From a checkpoint of a small mixture-of-experts model trained on Wikipedia.
Size: 13 layers, width 192, vocabulary 2048, 58.1M parameters.
Below are experts of layer 4 (counted from 0) of a mixture-of-experts language model. Rows are named up (a neuron's input weights, with its number), down (a neuron's output weights, with its number) and show model dimensions 0-191. Each number is 128 + 24 x the weight over its row's rms, rounded and kept within 0 to 255. Numbers have three digits each.
Before each expert's rows: a language model's description of what the expert responds to. This comes from a sample of Wikipedia text that the model never trained on.

# expert 9
Word-internal n pieces. Mid-word fragments, mostly n but also un, in, ur and digits, inside names and words, as in Len-n-on, Ho-n-or, Pla-n-tae.
up1:132115171139144114138138099107151085145139115141119096100075155159136150113088130139138132165136135120165151147123128090136127103151101121137116158132139145126135133198129147096166088146156099134146124149129113120138113122125172114101151157145114151155151170097069135103122167202137108121116113180124100110080151124117121095093164116080126151118094118116078116129137104126116145135168112123132088170155130150111124119131170115134131137133134103136108167109117135094153090129116135092139134120127165107118153126149111132150104169119130148115103152147151145136078113141157178115
down1:160129145116103139119100133167118150104125132155142135132138125141167155169088085168161125110116093122112141100127135157122167134153108120131107180136125130115166131107141153152145079119121143120133110133080073136144096148120109173086101118096080108102155169146128153126088156124086130158133122091102118128097111132118121120142116118134147118148131131095080147097094099138123125112149116066142143092141186137136141113139068131121125131142152131112103137165112145148129143150161142125104113126097144151115116105119111148137065123148095158166096136114121091154120123124080124087
up2:118093092119107121125126119156162112110148154141089141134167117090157146107129115110092100114156162126107108142131119124152115134162112151138140130097103152169117049120165118090146157162092137138109101145140124156157131106104100116103099131091133109123178114139143118116159111176141143164117158159138142106135079117112132171138135098128164143110081144088113120158129128151116140098106124117116139144133147098143112126115125109097131149143118117138133153185142119126097095154134104131129105185136139128172129154149115145114123111154129135118094172149116162160078152136091099062
down2:128139128167112123108154163151154131158114106131103110103144139099121140145142160141094148106132135098075115110173122159143132130156150106108145119110121122143100080149160104162132171078141087114145167165140133122136103136141145093176131092138144157125138145148092164119121111110131123141118109103123080161200148149138100141165121125133141136138094108156120155102164119134128123134107109176156106097115094139105098134147128142168110153106115114140173122166138149096163092142133163110138158130108153116133123142121083100121165156168138122146104140151131126200117148165136140124
up3:112120124148096103162139134145097133122123139126157126118137132162162143160113161153133129118126082109093126126124121141168194139141180146127157161122135106152122132138131105112134124144129102098115125104129162101148102118127133131128138081077147127162190129169124117139149094097135110123136085130138133128110084148165157177131154121174128133167082183137114155131149135130110118149115109102101134102174155122106129146094167143096128116112087109122131167141158143148082119071106097109130101109095129118124136114130146091131129151149155113151116126117048129163123105140126134096
down3:123134157136127133131115098133150122129087122136161073133143107142119103148142141138137119094128113184149130095122100124126107135100108142132141168149144096138133134074137154136105145131108140142096146115119108077158122112124124150173157121137126114141129118146130156119105083093156151136096157080139127147121166121130113119107168154114121114130115108130103123149151122147118119146087077150160106085165127097163161126144114122154109110151147159163127096063136142104123152116092126099167132089110123093133115134152094127133188132160119097114116178159128121167073123076133080143
up4:080121142114125108130132112128122131131113124116085119118108118107145139156102083107112123168158128134117106121112156106137116090121124119124097170131136119128105105095136111114106128098147119107108083133133143116131093088116147126099147147077110129110125156137104089167188105147047073135156125126162130146083146145152106143124121144123120121087084122117124121155140126150134137098109147081139145178129107160099112120113125133088088170108078176114120124102130171124151130103115146103079088096122173142099163114111095132111138150099139146119184142121117110139115126115143153127
down4:116133116118126120105156131080111157182100105145099111117137137147097144152110128142113164144152175088152093108131158146125096173128144132124147113141147183068126162130156101134150138110117125176089143125144147096127141082133113111108128130118120124173144186132134111106147168145095128137144186137132135128166155120125159103104123111155135140093142126139116157142123056147087121114156080070130156169128163100125110098153142122094079135147117170116107106110144150129188156110154124133132137130119100126103144133118109133107131127113130128130151153129134151122135106120157149146
up5:125136077128128128094133097134116117108105138123117134128102109137152127125102155121099091123138116121116078162102145107165156140151136133113131149103091103095102096077150128159143148124128124106129142125105146131121128092100153119140161115183125169130140125100110094140156128154134140130123134146110108104101122137133127144116096126113152105115101111137107143146164176108105082122140133095126099127111139111065083109119109091114166113129119103130130097176189110117129115113144116104121182144118122086180150129143092122118076118138159095143078104084181115181113121136155167121
down5:128110107123108147156087120147143120126128118108085110133166102153110109149101164141102129132155071100148083137100111148125127134145118113120124124113100131139132081162148139101134109131113176136135150120126146137138134125083140088147134164105083163128136139119143139146136139083118126126123106149144119164095128130092114161131104129161091103142137100113127109101100120101085125135167187152116142121127105117172125115123112090171134088121100136166138081148118138149077093148123121171135103140092122097150174125153117165141194120173081124125170108120120155146114131123176111138
up6:151129124110088118151151115074132154128130144176149134138136142094131107115097152143137124142100153190134178137100138176117096105129154122137140100155096099086106135140090143081150132158147091122158084135129094144145147167077169123112164119181109112128104107130143159122105087075116149154139114106118099099132097154089118095109120113141172104109107121081107114103110145121112125128145157108146126129153142109136107141160160140095141111154111120129116105125082108125129142125134087147132149116158152151165172101155156152134127134169101131122135120164106115119114122111152139162
down6:139171094162105169144139121142126153124159146138140131139097152141108095131152138169172150137161162157123136121102117127119130149060150132147095146147170151146116089151142166110140115082134120079175157136059104120098132120099135104149156162148136136132131150146158088127118113099123120117150121134160163161160150116175147140104123100151147161155124097080131143111106116129122084106130129118095149170133165112094110108125182125131150136136133118099143127164110096165131146072155099131126119140119145131123110126116142107102147121134129170106106146109125112097088107159149134145
up7:136148107087121124113107159128158132139133139118057132131119109122119133161108164112149083136095127180102083128127101111153093099120099155122128129107152096136150139116125172114125147137138127123156121137094116166098137165102120105126128152155139127171094129112148126109118125125160130159158124117120143148107154125105141124147153133108140088075133113161111161164119133140119101068108136127160133100112110113179084128136137130139151093144114139073124141121132087125154112121176123134136164113124127175105144155144181150139133106077109146091081146133115149093127153162132196134
down7:100170150079120116121125140118153116159098149085133103128126092107156105152140157138175138133132134106089140141064066116128138118098129155149151146123209107139126146147114109118129134185113149108171158110111179106120124143128091152112122133128123158142108142133098115143129149134135144138121113113176143148085116153094132114131141134113094102115141135105129076126162152139125116171108172101141085112145192114132119135111147149159133137106136105150134148086125106146079139163122100116094112124158149149111146118126141097126107110137131186124109152142148112111105111111139107163
up8:120136108114169111122114095155096061174134136146136163107108112198121089165161116128128117098119098134125162145144138158128130163138109092138084147123157130153107114173134173148132100135128093126113139144151101142128122098130152145127139140118109124158152107117099117108156122144079107106109138116098139140168155154142158119093130122119132138127129166166102152095129114181149087114111150108132159183115147113145159127143148134095118144114154122128083098169127165138130088106094141158118173128117147108142126158150142161132106158138166129144083139164125134133142170153133141093
down8:145125112146137144058134137146127099175122116115112122110165094137119111176095103168087162096130132132125137139166114147125081112088141129137098141095148142150108094112117179144150093107159092135136159121115133117101131109158108123118107127121101168102149113142137151132116142152144142093114069119101118126159171187077101100140143185132127125118074129137115125127172133103137126112131158161138144151107119134120113139117138104127126128117147151131147115160172122153132098151120136102130099092090101077103102141129123110120103152112104104132094132122158189161111146135156126141
up9:108143118118141118121154148077082150079144108152131148093134102139123148129107112117134071173178137151135153122105092128111154107138164122163174141075101137102132156117127150121133129127124148127124126129120153133108084098107116105176130141160140117064144104082151144139140152085173126137114122171095158131121104142123120118139116102129138125151132162118144123115146085125119137104126110114166143132135137079153181147186151071146139100158138120111128124135146138112126171122099134130176150135166176131148155110100155122128123099086113131154131153154111143113099134133160113147
down9:125127107161099152144121094148095139121116136092163115109152103120122119150179112135119101138145131141137152139098136143085064112135153128119148117109100097092145162124115148154141130099121124098148159148165149121126112094137151122166133123100147127102126125120139142130122131117084080140107085144143161130112108095064139129086159158129160153126181129151141122087172110157118172117156142085131141169093105130129162141113133158076102147123177140139135161133114149145160130145145128151102129161154137137159103181148142112153131104108147153117129130101094160132131180109116154156
up10:097112144134149107117149126135153157139123141128109155102143127126148131140137129171143124157105126086119104140121128130148152179124175117111126145095102160124159159150112105113115127166135138167121106093149138083126104123095122096145138123145096109133153119118123113192121121112163104151115119129108100123164116112083125156117147100109093109143136130113097119121126146164110126093141121124151091122124089122156121127129171117122146125095075119119131107124120155167055134145160049144182138164128102096149153150143182108134110120112105130180079095112184124128131102125117142115
down10:135141131166111130108145111117129128155116127110120099107132136127117111090114135131097142148165123130141146127136159110125075115130096155107122157149126158141149137136104124150109072113105147136105136123130130115112135108113147153129165112166091129144130154141139149125144125126151087062123116161156118133099129136126122101135128128152140124100118143110142142082127099118081167077093131097121119163117135157134109118107120153095102129111167143112140164143137119109131109188083170170180102099083165095114119107136130150213144149150123156114108141135120186169133147134153062130
up11:158126150138113119150144133156131167108186129132078135131094151119091128084130135137118114148112134198143121088139107138085108134092146111142164128097105105157138082103120145134158136152154100134166151159168099076113151107126105121109134151116128108138139114135093070155154090160127145141131139116091117130135132141107145102158113088127115128119159137111116122146105185135137104078130114127137163132146151093124141112106121101126156080108132076092179165127168158139119136124106164117142150126125140105151157105152125132139138141095165102136103127128112071116118141137130095143
down11:111129123111120104117127126111125112125094138185107112148088146164180153114093132134128138120189145143165143122133125128113132101131156139150127153132123092155103126149121178123140133100155103065134135085109130130111173140157131131124142132094095105161174102103123122099105137130133174125121142172115092157108148184142153181097154118126119110131153103119122098121131124122149137146124160139167154173094141136208120100126127133139121128107143098131098122110156128109114149110119113072175140106089141148126145131147114092145144116132099131144122110181113077137118163141113141141
up12:103115135137138167084085133142094108116139154140147139108134132123107115153106091122150142142134146137134131141131140140073111108129096090087102151088157113109120126105110139141137150116145112153121115095105105122076127118153151123085130145114142158143108137137149121132125170180147113154064157142144154139162163093097204117116131108103147158160082126108127102178129148124152137100108130084136158130129168133119122120134102091114125133098119140103101107162140134106112110107096159120140121148121146115112148109177103102096107113096106158132131133157135118144143090124163055154
down12:106095128106154145135137135162097134116086101081117135109101130068123080129144120127129096114145139143111120140113143127103164174084134077161097121151111129155115077080112179075120124108086078115125101116106159137103157128132160109130114173130093135136136159120146115121129109150148098157130154106116145150159133107160119091120128114115124101156120134166115118105165131086123118137117125046145139128170161109112150125115161113143144148165115154149108109157157124108118078122174127149122136134140143135106116143122161155115085138105117132092124114128147137145137111138144086133
up13:124124113157093159119143082071089159092113145128095133138140067108074153095143146153156124080127123129185113147143126147129165103167112111123114121139093134099111132116128146112136123111134121095131162092146113120113136112167111089126119164096123156131125142135130103111140086087122098094126092112146156123135134149099147118125129135119100101158110119143156157126128115147124107163097154123153093168156150125121120133087168113148151149104076118104144077164083117152142131087109118154146087146152130137085100117158117125094119135107089157125142148147120118121177138156131115111
down13:155087101120140122146164106122116178109098154141126112127163106093114159133091116126163099135144125115146097097117123139113130144102073126123128100159084131136103124088127130126135156138160103123132097149116114131133137149116080167107140105129131127097141114137148124152145116136165140094136122140137127164083149156113123098167110120136119105180138143119091068146113125155122112104146182139149137174138150109119117131135127113098172163111090089114099077126110151143164132122089114122111083144157113149134174126152121110117170111138128147079122138146114163171126087150086093100
up14:131134139095140122116108115132148160079187133125133096119133108159155116134117142159111143157152124093138099151131101099122151166139129129098123144130164153119114142125122126138090163153131110130142113107083116126120153119128142131112148090108064142123109139134111147141148144167149085150140121093116111113080149157093114146115133113128169093160174110148112149144116158096115122150148106172135077151134143106145129148168143119136137140123072156173152156126144155112140124123108134135140141105116124138109127120090172122117075137070178159127121150127088090080107169100132077131
down14:146144114157114119132141129116137155143122148139106143103123150106153137161104151146158156132130098139112144137176136099106130154157137112088165058167117150123134126134190111157159119126192092163137150059121156106143114126119166106112132119107121124116111147111152113115182124161156105116149159121145133115091099185115101149133127107137145116127147118108152123161114126122123122134113119133126117152121093140135126127109127160113131135134133138130075161148121110137161139093105098156178149115085083215110126172108128122135125167126134118125097125129151163089109095134135119095
up15:104158124175122110149123169147154112075156129129128138114135084130138117163105119152116138137106131089131116150098171095166118104138099115139164138107099126112168087128139140147123111152136087128180147131097137086145104102114151136136091118130139163142098081137155112141169170119163129120102115132110124117146101129117115146100127097160112104134142109127077116110130104127110098174095100131110139108107108063132107117116150127125127125140146132147126121121115117136129107085129170158089150164136168114109171133141127093169165100157124103160152086124144152166075153161144125103
down15:133106156112140111142119107168108111115090140134162184140121075117107095145132154114203106115119131135145125088145130107165162117118134138151176071121106117107124130154124123121122156150112114132152102110147144109130094159140118145132134061122088123132138125098112084105105105121108122117120130134145145141136101141112142104108097134126130116129130133167118127131181145107104143117132139142177159129143139114108128160150140066114117149155122146134121148121150116145118046120169111148149168185168081115090142119102128119149136115144158134123153096063116155137125114121110147108
up16:098099098126150114095141141141117110104135155152095115123135159144105139174157172089145153108113122141132109122143133091132184173080095160121133139146128111159116083144104145129115120124114139145123154103140171114109131180152142157115093137141146098191115116147096093120111111141151181130106094155118121103112151093151114169175133132148126095096150115155129116137142126096153107105126111124148122121141084143118095127146135142126145094131159140115115162122162091140068127106112111090122125119147112090126099122186138105153092169106122085136100123139095165106138127141120116118
down16:118117154140142124138111145127120091120104106114153152100128120087152118141144223136153135120093123153098099117107104114112156128084120143124140149157136104139161053158071123110103162133133143124130159107136130104106114154125151119136066113107123136178095132128136103115137092103135143131097107132151143136139140136156131160117115133144127125133127155144185072127119128148136111132144165129170134103137119138093137101143126151124135085145131181163145117121112145106137127140101109105104183158116071135115121074144121153163138149145118105159093101142095163103116099127099133138
up17:123119106107122094141139143133131153128144152115170098119137125146110160130119178142129157103096130158094137146158168139136134158122147126094148135122125130144099077162127106088126093143091084114100128099157153127092138110161122144147113125130109140166180130121117149144141153132114145116131081141102139119112111176092081109088096110158124136125149131138099122136135131168100131125137149153095109154128113128150121149071162109139119135115170156153124121158120110097114108091068086129133140117161121136162129074144129110158156079139096099174072124140094112155117140146110088130
down17:145144117134110167141094142160101117093135130149167149123140111120147125170142153138138127111091133138117163148141168148126140100137131122138103149149121118167098111107176103105142110080108149170181127141115145098117127145094125166124149111088111129146107110095098124166103116129133149135148153139123116143101101134136114089100160114117101182123138124127085109150108124118127107128118138129142131070146145157096121093159136148097144141112194168094094102111114112109100116090105091126111116144123106086113165123142138068132119099146093104130093079131127080163130111095125130170